{
  "d_model": 160,
  "d_shared_expert": 0,
  "balance_bias": false,
  "init_std_router": 0.0325,
  "train_tokens": 410700000
}
Below are experts of layer 2 (counted from 0) of a mixture-of-experts language model. Rows are named router (the router's row for the expert) and show model dimensions 0-159. Each number is 128 + 32 x the weight over its row's rms, rounded and kept within 0 to 255. Numbers have three digits each.
Before each expert's rows: a language model's description of what the expert responds to. This comes from a sample of Wikipedia text that the model never trained on.

# expert 5
What it handles: Scattered inner word pieces like um, n, j, oup, er inside words such as unknown, nickname, group, Jockeys, Australian.
router:090150161110146145172170121135177116179100137164162175150109184141113139137102158158163121162076174155136120082172161137114099161152177124070179175127080174112172127158150165175176163137093102084173163141129094083149136174104109169175150172121140149136090174165096146148151128173091145106133158154161188131159161135174146128141187066135075164160119147150162134101148146118131164083111173145157081112154114138156136128174157158176100134182174142156111169182145176116112175080142106

# expert 27
What it handles: Noun endings like ation, us, es, ity, ment and forms of be, as in Location, genus, campuses, was, been.
router:092137114089081147113148128179145118164171119132118121093112119148093162078128116144111102076118151124164093185135129105129095056133132087136095145103121071153137106177123137091141158079121138124188169112116093201104126116095116077131094135149113142138163079075174159130163178145109063149105085145081060078066140150129099171129112120084154150138144077111158161121170118182097107122094144149139088084130105188121130143171161141137033120151162196081110077182136161133135149140164123

# expert 2
What it handles: Middle word pieces following an initial p or P fragment, such as p-ine, P-op-e, p-resent, indep-end-ent.
router:125152136126154141096134087099132177171126166151147130144187135088178197095207179129060090119122122187152159103090110137216144176136105081093175141139115147172127142095172131130136141101076082081159101110071116082115111171080083141147138144077165139198094129159097112091161085124102111080105163151172103136150138126083078155122116088145142139109151138137157155100100110176137143135124129090145065076176094126161106117129161157152117101136144134106132163131177135156189127090114178

# expert 4
What it handles: Digits inside long numeric lists, coordinates and win–loss records, such as 7'9'5, 26°54′, "8–3", plus pieces like und and dis.
router:088150161113145148172169124134180119176100144159166170146107179141114138139103159163164120163070171155133119086169160139118102164151180123067183169129080179112176126159148168178173163139094100087169166143127094080149135174105110164180151159127142153139093170162092143149146129175092148107129157155163185129160160138175144129140181062137077160156117151149164136106149145115129166090108175148158083111155112136154135129177153174164099136184183146154113170179144181121115172079148108

# expert 6
What it handles: Digit zeros in years and numbers, like 1990s or 18.0%, plus word endings such as place, time, season, tournament.
router:101166148097157135164153182148176147160093115134089158115132158175100129130083185171163166102122139169158125095169129181166107148143168123112155157177095152081145120176171168116160094106095131098148137128105094122137154166129114166149128160125097128180063142147135166092069157138126162119064180133117146136099135111117198174168088087148081148135066105155149160119115106077189109100141151070088115123171136132164149111177118171129162049183128137120122123153108167144158180062146085

# expert 1
What it handles: Single digits and short word pieces inside number-heavy sport and stat lists, such as 9 in "9–0" or "9,703", plus bullets.
router:083150156111142148168163124135184118178103141162161176152105178142110137139103159165164118165074176154134117080169159139114101158155179124069181174127083177113175122157151168173175163137097102076167161141128094080152135177101109171176149175128139150136093177157097147146145132173093144105133153157163189131158154135178142129142185068136079155154117149149158133104146149115130167088110174144162082113156118136155131128165158159175101140187179142155119171177144183121112173080152110

# expert 18
What it handles: Opening parentheses before years, scores or notes, plus opening quotes, slashes and braces, as in (1972), (first round).
router:103125179126137173174174090156184108166101102125125179130109181130165091087145153105161159140130169109137107112156158134135170165157127169090115163121156176065132101151105129153156124103098166074125164120172097074147179150121133141168092149108092159093163186185095113128155103150059124173114132175159108113177153109165082166157132158172092142166133161116112160087151165157169170074143131161179177174101171131156072153174164170157071162133138159159128138155137126131100147098177161

# expert 3
What it handles: Subject pronouns and relative words before verbs like was or had, mostly in biographies, such as he, his, who, which.
router:096175141141133077165160172142158144148159188182108137089165156146172170100086134139163119115169110130154065173070156099097121137180112159168151153200117153181176075146148164182103165130112083149106128085100175156132168135126095108170156149122147145127168146116090167189145139135095160103109189125114172176145169113168125115082129165138088190142150057134115131091074167174173107116173120122147132123146128068124104121126138148148177118116175115135083073122145156153139099162168099

# expert 26
What it handles: Commas after names, places, years and ages, plus colons and dashes separating list items and clauses.
router:119106131077159102127166144163165105079156105089136147169117159176098097122145152157150082096165138084168178078118110131076191165167145170110155156148118165114128133170167163166176120124131088116077131116128091101168116134133131180175125148186093100097154167169187137139173155127155161168178119170165110189164157184156171124163169156133094157160165155103147148137167164110079163130110168124154098169181172187125126171119171149161152149096130095101143180125090146092120162066142140

# expert 25
What it handles: The word "the" and other determiners after prepositions, such as "in the", "their", "its", "first", plus -ious in "previous".
router:099109063196103143141096147115120164120177139084070141161119144126171092164128078130145150116099136062094078140167115154152096079119125121108137140163095141188169165146135136146141092172126105116116154120161101110066084147198132155065128128152092101082125121091102137158128153155092155076111162153160139139071127100142114143102163108178092135106173115139066148101110047151181161141165125095085157083149064134081170113154142138138155157099104143082074130116190131141143149207126149

# expert 30
What it handles: Month names in dates, like May, December, February, and the orn in Born infobox fields, plus assorted word endings.
router:089203163079112176147139190174162083104130129107173175106083136154125181159140106123125107126108121152153166138171094169149091141179153125160156151117078144111158087141117100084130162192120081107122179113128137078182114162136086169164115169106104129144074127151122172154101131096141155102164173181161111116143165136124117117168114097165097165177131072136126161134098152103140094101153129169119085138141102157181098057158124165164148132157175115200119100065061176149135122112162113

# expert 10
What it handles: First digit or capital of infobox values like area codes, dates and genus names, such as +36 94, E-rsephila, Cl, qu.
router:085150162113145149172166121135175115177099137163159171150107187141113141134106163164164117160075172150138118083170159135116101163149180120070179180127083180112173129152150171178175161140098100081166166141127092080148130172102108169168153177125137150133089170162095146149148131172096146108134152154160188130158154137175146128138186065137077159155119153147161137105149148117131166081115176146157081114159118140152137127174154172174100141182174141159114169181143185123115175082148106

# expert 13
What it handles: Initial K of transliterated Indian or Greek names, plus table digits and middle word pieces such as op, amp, oun.
router:087153158106147147169174121133177117179105137167163172155104178140114136136102162164164120166075175151133121085170159141116104162154180122062176167128080169113177124158151169176174162139095103079166164141127093082152139175104114165178147171123140152138092177162097149149144133170098146104131153155163188127157156134173144126143188062135078159158117151153163133103145150117131169080110169142162080110154117143157131130171157162165102140182176140160115171181144181119112173078145109

# expert 23
What it handles: First pieces of words after a space, often capitals in names like R-uthenians, N-asmith, plus dec, part, and chemical SMILES letters.
router:090152157110147148172177124130172118175106137165159169152110181144113137140102162161165121164079170152137123082174158139114101161151175124070179168128082176118173125155149166177173165141092101079176163140130094084150133173104109166173149172125141150135090174163098149147145132173092146106135158157158186131160157140179147130141184065134072163154119148148162132100145146118131164079114172149161081109159114138155134132169154166183098133181171141158111170183145181120114180079148110

# expert 28
What it handles: First letter or prefix of a word after a space or line start, such as F in "Family:", de, ac, con.
router:091150159111144145173177124136173117176105140165164175149110182141115135141101159164163119162077170152137122085169162137116102162153178125068180166127082178112176123157152165175174163140098102076172163141129093080150137173101110165177149172122141153133093173163095149151146131174091144107132158156156189132160162135175145128140189065136076165156117151149160136107145147117130169082112170147160082110156117142154133130171158156170101136185177143154109167180143185120111172076147107

# expert 31
What it handles: Pipe column separators in wiki tables of results and elections, plus closing parentheses, brackets and semicolons in score lists.
router:130178180090088147176174154096181085176084158151179148092137152091110121122132105122143091114123172095089160088148150105151141105145167172127149169100113163115101112161069149163194122087162109088169129119097075093108127171088178167184112167093125098122129173094125156169104164150155176134183122103156167147163146100179141102144143168086086111151129178103159102172142152087116159108108165129125119178181149162168091130091167167161145140121179103074107175168086109110105164149145132

# expert 11
What it handles: Word-final plural suffixes like -ics, -ents, -ers and last digits of numbers in years, coordinates, vote counts and decimals.
router:166174140095150135116131099166108154124109193091057138078144130095105146168097139149078090109058129161105086202082121111115109107081141133177110104139114089155094154129153160083088096112115102120153123117163082194141132152113168152156165148138113124091130123132122091068141161118096110144101117150152158110136096144140124082103112087079131150160143146173125131083128136121116016120114158100187123179065122159121148157123044104128107100159137160054153177137199105124166144105156116

# expert 22
What it handles: Opening syllables of proper names and words, such as Car in Carabidae, Carhuaz, Carabobo, Amer, dist, plus the suffix -er.
router:088149160109143146167172123134178118174101138162162171149109179143116139141103160162164116162075169156136120084170159137113103162152176124069181175128082178114175125156151169176176162139096103076170164143128095080150137175102110166177149178125140149136094175161096147149148132173093144109132156155160187128162161135174145130141185067137081164156119151149161136104147147118131166084108173146161082110157116138153131131171157180169100141182177141154111170180146183119113174079146108

# expert 29
What it handles: Standalone space tokens after pipes, semicolons or colons, preceding numbers, scores and years in tables and lists.
router:202080146123089150144144137148101085100087124148133129165061145058174090109159150122135182173143135161155141120138120185088113148078155130098131125155180140106093189142162128126145155134192131120064073139159101106092150049109115123118158124123153159124169141149124160128081047166131155125103081058136146152106129174143161172072068109104165125130114155130083128107149151104090151124148130170164172151152157157142112151122118128113074171162122102153173164143171123105098076177073152

# expert 24
What it handles: Initial letters and short opening pieces of names and words after the, pipes or dashes, such as C, J, Ad, reg, in.
router:089150161111142147172171120133180116175097139162161177150110179141111138140101160163162118163080170152135119085173161135116101164154181122071181174128083176113173122156150166174177163140095101072170164143130095082150135174105109167170153166125140151135091172161094147149146128174090144107133155154160188130159159139174148129142183071137080161154121151149162136104149146116131165085110174145160081117154115138155133129174156171192101139183171143153116173181145178123115176080147108

# expert 17
What it handles: Lowercase word-initial consonant fragments after a space, often ch, c, p, b, as in ch-urch, ch-aracterized, b-rass, c-ell.
router:162148148107095083162136144064149116149094164121114145167136134117126146103116151093154179185085149132128186102169077129136180170116072184092075128187127158170137171122113074150131161152127158135121102159169195089075092116160101144148097084160107171184105143112176092148158067105125152061171159078058151164128121120138168120095132121139129146104092111147138083132107080094132121124155048104094126108131122102078112122134083138131105157160132132159135071141156147174057115102122173

# expert 20
What it handles: Sentence-ending periods, decimal points, and linking words like and, to, with, that, or, but joining clauses.
router:145127065127182049160184094151156119156079125136125160124097129099111109123136058159149121120186159122159143100162130127096090179167167161171167156116116146133103106162161159163150169110085109095093141162168116135142179150140110126153151168107121142086172136178118103164164167154119122155139139168136069141164166100161173161165166184180111155150122156103165092087167161116160165088088113119081106122159161078135142139138169151156167087084167092175149172169084107088159130119056110

# expert 14
What it handles: The preposition of, other prepositions (as, by, for, in), section-heading = signs, and Cyrillic or other non-Latin byte pieces.
router:111149162097183118166164179153170165185143117171173147136100157122076100150153146188143138116123180150107140088201163113108127186160138151052160159097068173141138132143128153177150167164076076098160174152148113099144106162179110162159108175102130090128091179157099171157149130156122114145161090111159173113140135122146125157088186070101079096152145112120142143123147110150121170098142171133116073087128148122164146168184114177178069137148166149172118125136102138138073169127150139

# expert 12
What it handles: Verb endings like ed, ated and ished before by, to or in, plus United in United States and Kingdom.
router:129079148112096133140111121119117112083162092125141159097187156184145157178072105148109151130119141098064139129150154087169133051129166091121067123126105146159158094126170157148113131143125109104150177125127153142137126123199097151122110152103187204063118124106181154076129130064143185121133135132102082159079134124158096107158123097089127160078114116102147177092137130087113163097090101073179119152064074111126170084155072142147156172100158106132083090147077146141175162145125163

# expert 9
What it handles: Single final vowels ending Romance or foreign names and places, such as Gargano, Redondo, Fabio, Ontario, cordata.
router:105107162157085152110119113146122160142166113165143057137178096168135070166093165164069134176185148179178172122114129107110161150131153092184127150155130137077120079130086133163147128067127139129171119166093154173161088152159181121127153125182164091169128064148120160120139148148134126101083102075079138089081147141145126131140058110120144122122162099144131060100158167151147144118148091155154146117080072160128088142134165125148183088168145106116085097064140135080086132111177172

# expert 7
What it handles: Word-final pieces of place and direction names after a capital, such as S-outh, N-orth, Is-land, Bur-ton, plus -est.
router:178105156145152156134067122090115154089106114176139149155162152176152135174130086166146090076094159148147157092170149119180156090043134079135144147069130134087146104158139105069130140165103115127156111129113136096134101103144163158153110141105163079148058109133089168074149174070113147100111138185092162092148145154143128079131131142165105146167078125175164153151073036153146132121161105118101132070131070120146152094154085142144138128072096134127093135129128173190167166124170116

# expert 0
What it handles: First pieces of capitalized names and list items after dashes, pipes or parentheses, such as Br, Ar, O, E, Col.
router:089148155109143146169174121135170117177107138164162167149111183145113138138103159168165115164074167156138120084167157137113104161149177126067184170131082181115177127157155169178173161140099100078172162142127096079150138177101107171181151177125142150135090171162097149147148130173089146107133156157163185129159159137176145130139187067133079164154116154150161136106145146116130169086110170148157084106161115141154132129167158167153099137185177139155109170184143186117111170082149108

# expert 19
What it handles: Middle pieces of words and names in infoboxes such as Cem-et-ery and w-rit-ten, the 9 starting ISBN 978, and Thai bytes.
router:089147158113144146171167121133180114177104136165161171151107183145116137137102160163161115166072170155136119086170159137113100162151181125071178178128079174110172126158149165179175161141095103080169164144129097080150137175100110171174151174124141151137090171165095147151148132175089145108132155157163184129159156138176145127140185068136083162156117149149161137103145145117131166080112173144158079108154114141155134133171154176154098138185176144154114170182146187117110170079148108

# expert 15
What it handles: Word pieces with w, v or el, often mid-word after re or other, such as reworking, rewrites, otherwise, crossbow, New.
router:080089168160186148107151104084159158170130149172154147147049149103135148174154135148170089177082128121130087077131120106171069172106121143090149161126098130115143203167166090099085156177155129119144122096099165087135128158128122165168138142130153108110085091188160154105116045101108165112110164098104131124187106160147140110181174174083086145147161124166142078099135173149143119119128135091151130081082078150119088174158161122142104087122138180074108081117092136169096137127102126

# expert 16
What it handles: Year prefixes 201 and 197 after "in" or a month in running prose, such as "in 1977", "February 2010", plus rit.
router:090148159110144146168175123134184119178104140163164168150109184143111135136100158162165117163076171154135117082168157142116101162152179126066182169129081174113174125157151163173177164140093101083171163142130095080150139175101110168177149171122141151136093172161096151150145134174091146108133157155164186129161157136176145127141188066136078162155117151150162133106147149118130166081113172146159082111157116142157130130171156164166098140185176142155111169181144184120109168081150108

# expert 21
What it handles: Pieces with the letter m, or l, inside or starting words and names, such as Dortmund, km, merchant, Commanding, chlorine.
router:091174178178131107086148080076172120171088070099172136143161152121102130100141174143174110194110164173146154102152157145082149111146117144101171156116103126128111145109095146108132151180220100122168111168151127097119109147139119172170122144172193161159069124151131136122136072200140093141114117118143120089173095092151105188165148092169131121073095130167097115109114166128059106088161152106081130125095086061118164142125086133148120076158100158137082097126167121150134174114149097